Experts of a small language model: 256 xIELU neurons an expert, 763M tokens.
Below are experts of layer 2 (counted from 0) of a mixture-of-experts language model. Rows are named router (the router's row for the expert) and show model dimensions 0-255. Each number is 128 + 32 x the weight over its row's rms, rounded and kept within 0 to 255. Numbers have three digits each.
After each expert's rows: a language model's description of what the expert responds to. This comes from a sample of Wikipedia text that the model never trained on.

# expert 27
router:121107141193096147153086181139133062111156126078155149081148119114195082174149097138103132156122103067079209083071138158170097137160176167103155157146135119113091150049163132093200120173155077179143155145152148138119116154116157099112068089123156134128133198145067132126140206177172118163147129110174143067086140108104058105166144123110124096157159121128155130116160055119159111143129133119144104099104099094117126175137094117155088102157089115149037118073072108142181119086202145115124168114154124112140085082114113148109161162114146119118091128135068108152121158095125150202114112077158106158119115107159155144102101138124147092119134099085178112117172090095144098134113138157082137154192111103142145132083146150163126109162122133131162152065104104154144156137146151
It responds to: Middle fragments of longer words, often before er/or endings: Bud-ap-est, sn-ap-shot, man-ufact-urer, inter-col-legiate, W-int-erson.

# expert 46
router:127084082201112129103139205107159098083131164060183151096162162134139132183101151164104133195134110099091149118143104126162111111091154173103134175119167085139106125107149125120180144204119072106176156123143082123139165120093134092106079123106198153128104156142096162080152131152178134107090162090144146115098131125115123134106111115180134135087081165093178154164155128127127097080157200120129134140143113123106112151117105073111145116152115177100107135149069171111139113156186099107110133109120116106199071081097086186093196125122065148172125172179142118156111145117141080147075136053160148178184093146159172144136134176070133096147110108089118044167141142085130166106124206160101130146179131072140106130129137128102129089105089109116150154110165098142117145139113133
It responds to: Everyday nouns after "the", "his" or "a", such as career, death, campaign, role, football, and "well" in "as well as".

# expert 30
router:151083116130108130123101162066109119141151205073186131157064125127162142131159076168118082157197133114158136110095114091153147116077164106175151187095181135173095092065148126106177126128111071119227136117117118141166128101162129112121164085100186115092115150154063182104065145124125115137119143152204126119096129111119090065159096135106148092139096136090172134142200100102150105093163174101180138084146123075106118136130087139125143137107173172144121104105095139118182090105166146117097119080128082150177122104129134130115153094169114164122089134174116107119172158091132099162136139141124136173170123152127106139127134185064123125079105073102175129101124056100110135101079199134119153170186126112189088126121153123142155069145126080145156154085113107146129157106170125
It responds to: Linking verbs like was, is, were, became, and colons after field labels in lists, e.g. "Pronunciation:", "household... was".

# expert 51
router:153137140153079143135124156091129099142161154088106086092110119156176149175146098192150113152195122115127211102083140150140132124118191163120115125092169131167096170083193089115177117154142104173167144132129140135144147102080200086135114109151124156128101150125116105080102150177127094166085169102166142110079137081119142080140125088152093122145101137116137096104129129041157066141112177077151163106170135095124074169126104118127090122106119158087134092148109123116210133111164169071109166099156086144165082136112064115134201146115099170183096179172144089176144146119143142182104166099134143150158152132118145211133111131078173104090105098143194085096123162082150128088074143121119194122137123070164093101144095115162157089121118135167122159122147075127136174119110135
It responds to: Space-preceded capital letters beginning a split name, mostly surnames after a first name in sports lists: Elena V-esnina, Kyle P-etty.

# expert 16
router:138092161126069197129151173119137073151172140070118085084109115137162089174126097139102126210156105087095164129106116146117104117143191137140196184140197142125153132093161130141156074139136085145142155099172121098142122158108139114110109132139173132094135177156095152094125115143119144105099114141193151107072117102129095106097077124143113119126117141081155176102134090096118063126147174107135109142129143072102076134159122124154120107154170152115126170161115171110159160157153145095138142098116082123188113078121125169119175126151111128174083134200144033135128134049114144118129138081139166206108068082162160107141124142092174131095116108117199072171187108134146091118131159138081191150177128124122123102109162095107178119165106134145178140080169057164167156142113168
It responds to: Heads of institution or place names after "the" or a modifier, such as University, School, County, district, station.

# expert 19
router:154081111160113167186107169091103068118108199085102136076088151094177140147096156197127093125138152147104129108090154108160141113095155177102149131105105092147087116120156142185151088122150118134179108136148116144109118157146156100105076139160152107099126142130099123090118146166143119142113143123147115126113108125138084115142138170160140145160168183073188090144140090045169072128134169055162108084142146089095079154099082089155110132125160144095056114145108161104140172124105111157130137087109062085192074097104111172134097142134105172157109144151109107145161126144135165138150109085146158232083121138127159173149099144092091141094157101076170144143167087086082165067116178167102178199155136110119173107149159120132114144154163109096138184071122053130103121150107106
It responds to: Heading markers ==, ===, ==== after a blank line at the start of section titles such as Personal life, Career, Education.

# expert 8
router:111104122187118169135119146079100106103192124080129126137138144116170150143101119180089082144200106092137173154067133104146143101117199154158120189132148127145145170095215071170161099149120103160170157105117102127183160164135162095144074118146148163073137130118086077170108084161106167183128133162181107128093100125096110102131115123129077152112179126078142147151156113065154084148153136126144124056118132102089123174137083135121128105135089195125120139122113165095155080089164138139139180093133113100175085132167131148105150094116065158152075157149097105173130169070113129131128170127102173163155084117138133124165109160094128115147129137094171071120166101076122097075075134145144187194162127115108100071113109143140125147129142155124127132082147080237108176137131137
It responds to: Name pieces and common first names, such as the ington in Washington, ville, ford, bury, ley and George, completing people's and places' names.

# expert 43
router:148155109166105212138097177083141083161129149105121110093136074095191068151127145198124115171142074055120162146056114105150125110114198154105155150095176079117114122123170141116124144156149083104164138127131122139139136132160137139080111136130175158106131115155086079101094136110153132110095157076168134101146089099116107128151130119154145151169098152092169101105113130073119111113129129099123129092115092097106097117133090087162137055176157165137091124163074167126180160178131146089160149105138141180132085107139140126093116088107113183201065149154103153186153108115123109141155114093129145187142164174138111118133134161059121101082113099099226144112125097103072116078106159142123135150138105093078149095067146154077151073081151091109143096099165084202133125079164116
It responds to: Word-internal pieces is, im, um, om and iz: Himself, Misplaced, acquisition, climax, racism, plus some table spaces and separators.

# expert 48
router:171097120180103200142138159112159066172149132073163162081078165105201137142148105143117165144153100124144150081086132152112077114143182211128120137132151147159129187072133112112153095166096042131149129120152125129168106141103155119123122084155116167137139111181110136114096131098114130093116158155154124127078135129135081136053126138176154100098127130102183087135136101036135076121121160075165153097140166054100092114145104096104134101126117141093110139163116105096178173153188175095107178117129109149147097117099073180086169129128099178177080183150133071174117137101141120146127121115133226209140103125122127131149136173091156132088116115153199092134182080111124125095126128153113165165140099113130100085088127116097165120110147110145158157078111089165126133107123158
It responds to: Opening pieces of capitalized words and names, especially U in U.S., U18s, and St, Ar, Har, Bar, Col, Mon.

# expert 50
router:140077137193091156166122168110115115116152118090150099070097133137184081174179140122078119121182081078117173105068135107122131149145117138185125139106123076131126151089151080102131091161137119144136099136119118187161122143121149045103128087114140112122139144155097115094059131121117195093114149073135162116130089123096112120104120130157121102154101166125123150100107097078160071116109168098158087082113173071053086133156083103100147100173086154140103090158142178119125082105162188115101114090131143124160112109066060144084136146143098173210091167146124143188114142139141156100119079121206174168140111167150152134113163103043136131138177099090184102137123115074143152084088174128116181174182134110131117130109094120108141074140153063076128133114132091158117123112140121
It responds to: Byte fragments of CJK, Thai and Arabic script characters, plus arrows and symbols in infobox fields, like Loire → Atlantic.

# expert 26
router:135129131162131194130129132142134121107166146083171099134133161116178095173124149122119165136151056110138119126093137116162098142098141192125113143163153098097107084103179105151144102168081112185182158139132149128154147174152162091099114080144128091143064167128116117140082121188175115132072126129128159071101094145096088117108172147152150111179138138056169130125155081082125112154106190080142121099137107052117122120093074171094118082137089146120124141157136109121210147162121155106047180107153113114212079101110101144113141092156083117188086219100093112131168112108137137133126119094089190137149110161127131071184085167124121133122145126133099114167120093076150119081151164118099171202144124154150078107073123085142108145187110129131155145071147111193127100107139133
It responds to: Short syllables inside words, often right after a capital letter, such as re in Rostrevor, le, in and ru in rare names.

# expert 13
router:124156072149110156138118170160154109131143185078081142116117140070131113125094117154097098152216119065091197094114136117114130112111150166174149150100138122132154168084189070156165121166108127140149127060116096154156158153090129059142121050148124152106103137145091125119092134153103139144109091143185124114128061104118098140141131093129163159136090164110153135123144104114139099131164172054179097060176139102136124113145079130141158127124097192155104184133073152115162146178198154136153126062125135096168097142136036165120139100148121106145072151170128123197173153143131112147141130103138193141111105133139166108128084173088171148157153077131177102131172100119075130128061144152091228199112133105113113112133138171130101125144130105123098133080131094161098145145127126
It responds to: Sentence-initial He, She and It, auxiliaries have, has and had, and -ly adverbs in biographical prose: could have, repeatedly, publicly.

# expert 6
router:126132121178143179150113205152122118105143144092123181130106129160108108142064125172099142196151076119098154141110104124139037132154152181146123115112200112175125144119222092127153072157120062131197078142191135111204151189078164109103120107133121101112137110129112142060104111107159158124105095154136143102138123112148113111138075103158107119146133164134146114105121044102124120130132161072145133084123101093083102130123052115161170154152128169120099141131120159086178107152126167093121169100156069132124090088115083133113126129153088148160116195177102126168113146137145166130131103138158168141110101137101127152097161153058138061072116080077151126083143108034108074127109183153124163172132116122127093102118141133087122117120105089116185144094125091181145112093143144
It responds to: Word-internal pieces such as un, ong, ion, ous, oon, ung inside names and words like Launched, Tsunami, Soon, Azerbaijan, plus table pipes.

# expert 15
router:134079109150110141117069142138151086128141183105089119109155171134148123162110114177118144153141137098129190158100153148098101136139109182117100176135166159125109136130159135138121101118132092151161105117166055097148147118125135081134069121121139128075143111204102131117112141162142159176074086091119138089102064110119117066109107149144125120119105157112136091161148072128097101123135204089157120097160172133078159174125083098113106104131114165145044105138077118113174126119202107083149153138117082126203126116145107168055193143150087138200074189148091079215193162121174117121138106111123201158149123110151160178115133129089157125137150135090185116175152144105086088097113143140074184185205127099105107089095150119075143129114153137145130134111120078113128128132133089
It responds to: Spelled-out counts like two, three, four, several, often before years or of, plus word-final suffixes like ent, ese, es.

# expert 18
router:165076107213135150151105140112121099104159188083146121137160158112134108157123160165103147143169141039092158149070118119158124103088160174137132180132179085123116111118150058129174116160133069177136131118131111113141083192089131058063097153116159133092127147133080094061107153181099159131112137114161134067126139093074146102093122098146107077143065152077175132116131121108120109115108167095137105069104108135101146109167118097074102091189165182101094115170083096102147151100180158113141148082151078130133139074087082180080136099151109145128107109118123108136119115128144113170115109141111152218105106113121119118154134143074093123097144132121166117104190099063114136104071164133106198126190090155145126130117162116094105119156095128138148172097167107152184083170123150
It responds to: Month names, time nouns and commas in date or time phrases, like On 28 July, The next day, 365 days, season, median age.

# expert 61
router:170115099175098176161103181079117082150153180072134109098113142114171084166122123142113144169169088095111169108098140135136087124102180169140148175106180113147116153081186101131171088157093060149185115106144086144163144156105149078116104084144148137101125136157075122114089133164135157131091129122162143093107087101111109103107131096164138139148128170097167103115128086061136073121128182087149121084136150071081096150129081105130124093147132172130089120140106164115182128115185146088114159087145083104181093100115069164093148116138078156185084167163117108201138162102126124164134114092164192192137115118133146147146155167068143129104154076080178098128164100061116118090091171136092170185183126108136116104093129118089137103136121113117176153065152053171135144113146124
It responds to: Month names, first names, compass words like North and South, last year digits and table pipes: June 9, Eric, South Carolina.

# expert 7
router:173151095146116128140105150114121115125156158074162096091148166110192123142089134134085166135135076080141139136098134115154088128160161160170113159142129137140055139113160131119151074200081093106180148105151150109159108167115150117141090142098123105083102141149128139118127103132125172117102152090148106145111122137143101072099145135129165129119135130098187142158168081091081117096140215084170156124111131042051086120116103121172131103121168157154077125126124141116163126068173126051094186075175135100159128150121095161097122131110074135184144177154116083176161141153100107167129136138135214133110165110171171155173128150095150169107154142146151068186147137060117118130113158147091167183204151069129102116069100103117115091135076152126203139135187126175157157133116132
It responds to: Word-final pieces ending in y, such as -ty, -ry, -cy, -ophy, mostly in surnames and foreign words: Huszty, El Masry, aspekty, copyright.

# expert 45
router:170115095172102178151108183083123085157155182070132112097112140118173091167124116147109144172166087092103168107096141128138088128098181168140146170104185113141112145085187106133171085153095061149179115106144088146160140163108150079117100087148149134102124136156076130114085134163139156133091127125163137090111087097111107103105128101165134138152129172099165107121127085065132071122126179088149117085134152070085095150130083107128131087144136176128087118144104168117181124115184141082114158084146085106182093100112069160092148113138080157186082169163122104201137155102127126165130112091156191189138111122136151147151154165072146129110154073082187098127162100057117119092091171138092171188179126112140114101093126116092134103134119115113179158066152053170130143115142119
It responds to: Final digits of years and dates inside table rows, such as 2017 or 2022–23, plus pipes and some word starts in prose.

# expert 21
router:180135072135060145147103152101160107150187152068148091086097145125167140113130095143105131166190118103131156167105152158160138096104166188121173164125145101124151128076156097131141106096167077168143125108099087139132101179126109112140142085135145144104117192188090176119094143145119122138086167111164136111099079143091114086093122138139169093182127145120148095166175084060140064129132174103158092077109146125101141187154088137122082104094125154160139120120133144139222105114161131092103172124122087125185130120114108207097164137140089134163069127164068086175143135146133127166156112096145206138093173148098176162122104118098162097098166092121200106093151143100135113128110142100083182147136097133166164092120108141144158089139143141164160121087111016172129149129151151
It responds to: Blank spaces opening table cells before numbers or years, and capital initials starting surnames, especially L: Robert L., López, Lloyd.

# expert 4
router:172118099172095178159107181076131083163158174071129117098105150106171085178120117136117153174165082094099166106097137132143078127100186169140152172102187114144107140085180105137170093155110057148181122109145082147156140164106151082117101090155148139100122134157078129106088124153137146125090124123164138099111094101120105100102128096164138138144119170100165106121126086064134077130133186093143112095134145076088102156138083104128139087146134165124087113139105170115176115105178147088111156082153090104181093092117066174091143114141075159186082167159127114197142149100127130166130114092163192191138107128138152138157152158075141130112152078078200088131165107060123123096090169133085176183184115107143113105095126126095140105138119120117177163068152059167129139111152128
It responds to: Opening pieces of longer words, usually verbs or nouns, such as prot, expl, gu, manufact, invol, plus digits in table cells.

# expert 47
router:140113110174131129141106147121135059169175157072068110149085111096165118150125075117155113160181081109016203115156151174113089161098160133142164165097192128133092162122161118140176092129123119145154133096099140112120145160105148097151109127085151108109096141150096106104099131123174147143071123142164103150103107136136084083059143136134155153111116135096131060095144119086119121144177162136155087038108098094093159149108057102138103145137115182099103103107146131159198112130155131117087160079156098124147082128137093145117096116139098191170094170146127069202124134072110104167147127118145181146094156117137140124104156123082128132156126084078174123125141152093099124107076162163126138160164149100204096101057119115088166080143110095140149113095105097219157136128108154
It responds to: Word-final vowel pieces, chiefly o, in Spanish, Italian, Japanese and other foreign names, e.g. Plácido, Trofeo, Sapienza, Kobe.

# expert 29
router:148084094181106107129141187105131099084148142098113141120136150124147075166090117127167101142127119114145154140097117096120095114146169167130167139136157127134136138119203096151169096124105054143204063071105103122144137129099126095127134059169162185073111144140086160126107156179123153174131153139145164132121143139115141120079079088117147146135097190117132126127103089075136097137145132106168079153099147094105114139102117144104091077136117130126095112122086106149177144109169116098105174110145111102194088146071097146088199134117079145185080202124073100152104185075113153154135093128185186144091135134110117139144149133068093124129163136130122117144139141098132083099107164158127154165217065132137123071099136148108143122120107140160162148027137029204152142103093112
It responds to: Nationality and language adjectives and their endings, like British, Chinese, Indian, South African, Saudi, Hindi, often before politician or footballer.

# expert 56
router:167077098174080109109077147110151117163150138101149116080102100069168131162162115160100175117108104074120169131175117104136154137159182171148183146099119103105130171084188137110173110174131070139160095137126124124174168142159183083126132133156123152094104172102098130111097141160126148124124178129184112090105124093113131120137093109157128123107140143100162101083145088104160130096134185115143135132129117057089064167135136109089112103141155128150081122091071139098156122092130122099115157135162110139169084084112064121093108122166112115113111160144129116139154160091122147133096099084141189125149117153148102151133153180126132151077151079105211129135183041073049098097134164134109184168151101122166112121104125101093120120094073101095206124020152098160064074134116164
It responds to: Syllable pieces like ak, ik, uk, ok and ij inside Indian, African and Asian names, such as Shakti and Umu-Nokwa.

# expert 42
router:130094113142063139120111157109119077098151152051118085094089160114199112143135064101104138147171126128133121162132123119131136141103152148119116143122139115144077147084192121122177074200096064128157157163051069103173174129122163076142110128147154166099106163115101135086129148128154111154075087110191144156076122103173112138093093144195181107146086168097153133161128088123104109109170161100124128094142111103149139107099102140117175101128099136172115077094073122162180150130168173072130190084147107124151081149179104139088174195128132117152103144163079091222145096069113109135116137126161145183140096156175102188086129172082169136089144122111163088148165112107124167120122142184105144123178121177119129068113143138117136131108152138144183139064135098130102139142145152
It responds to: Short consonant-vowel pieces inside rare names and words, like or, ig, ot, az, as in borrowed, Razan, plus "See" in "See also" headings.

# expert 49
router:145129153171095177169094135094124125093187140081098095092084169162148097154137099108134136124137107118092128107108150144153079136109173167146155146087132103168098182133169093150165145158103079114218150141081110160126125168112173104127116100190173188098145099144105171115091154118161186099147136107151150101103106118138129054128174079163162117104112127065155128120157140082166099122123195083138106138169086090120109173120094096098068086109140159162137109092118183111162118136209152117130120094087094084163138086154091136088165080109073158166063180133127100182104143154111141129099109081147136166147128090104115132143130171062178147120171158085116079111170158089085098070119138191070167127157141100165138078148135125129156133128146145157181083102138086158138106157142104
It responds to: Single capital letters and country or league codes inside abbreviations, often in parentheses or tables: PFMT, EFL, JPN, USA, COBOL.

# expert 22
router:162087102154075122204066138146135110135147160124112162130148140097190127117108114144142138159179057094133170105087134118177144085091163176132148130089130120129150173112179079131147078198123063131207162137132118121173121172163153111086138105151162143099132134169089145123061149118131144158047154121128138105105126071102109072112138081122095086077123160061186141146145102087165114101095135120155099123189173089127100146094043135164141104127142152127112143100094110125141114092173132091133185120174127096164120113109104196081122105132044161147126145155111109162162130109148126146154141081117144174148141151156150149110120145137195100114178153114144105171128085111140087103121142125136196166161118131125111099083131083124103135129134105137164193064145092223132181112146124
It responds to: The word "the", and sometimes possessives like his, its, their, right after prepositions such as of, in, to.

# expert 5
router:106086141152095152134088175146159124134161158099173100113116103123137096173111128155088145109142112080103150114059110098112112128094149105131144142089152128126110114113194102115135101176087070169193117116118088113140170187124181122142084109101140128108126116179080172101128130193156133165083134156143126119103130106099120088117139068125135141073132126057143097103119093094142123076095189125140133082144137075125105126159114142105121078162172163161118130156102171165139093145175129087102174064133068106152087141078075184085155151123138138146070195126116110171161160150118122156102087102170194147100112153112167140138132155047163080134146104049167113121140090095084161132059155144059165130163102109162168076121115129092132101167189119152186117065140102175155168127122151
It responds to: Closing parentheses, quotation marks and brackets ending a title, abbreviation or aside, plus commas in lists and scores, e.g. (IRU), "Nothing Fails".

# expert 24
router:102079127190118168144091167117139116116182166085126089116159188093156098097080102145114145161145132105092122116114160116130121181038168106173114128109166108144079145128177144149175069191073062096155122138157103105128165141127190056083126092112152102131150113166055129092111135159085174172156136154122140096150112107123145127103052046151117090131134148136146153077093114102132132095124189096150137090155142098142136181138102141115108096133145119111062097108065144146137160100156171116067138100147103100171135156156074123095135127124047133166081156181107136141101167155107148108149130097139185175086090137163139154137166156117128132133136136105143126122114108084133164113112139140135155165196095101152097107133113157080133117123153118150159127066092041164089165141119049
It responds to: Past-tense and participle endings and verbs after was, were or been, like inducted, promulgated, released, known, won, made.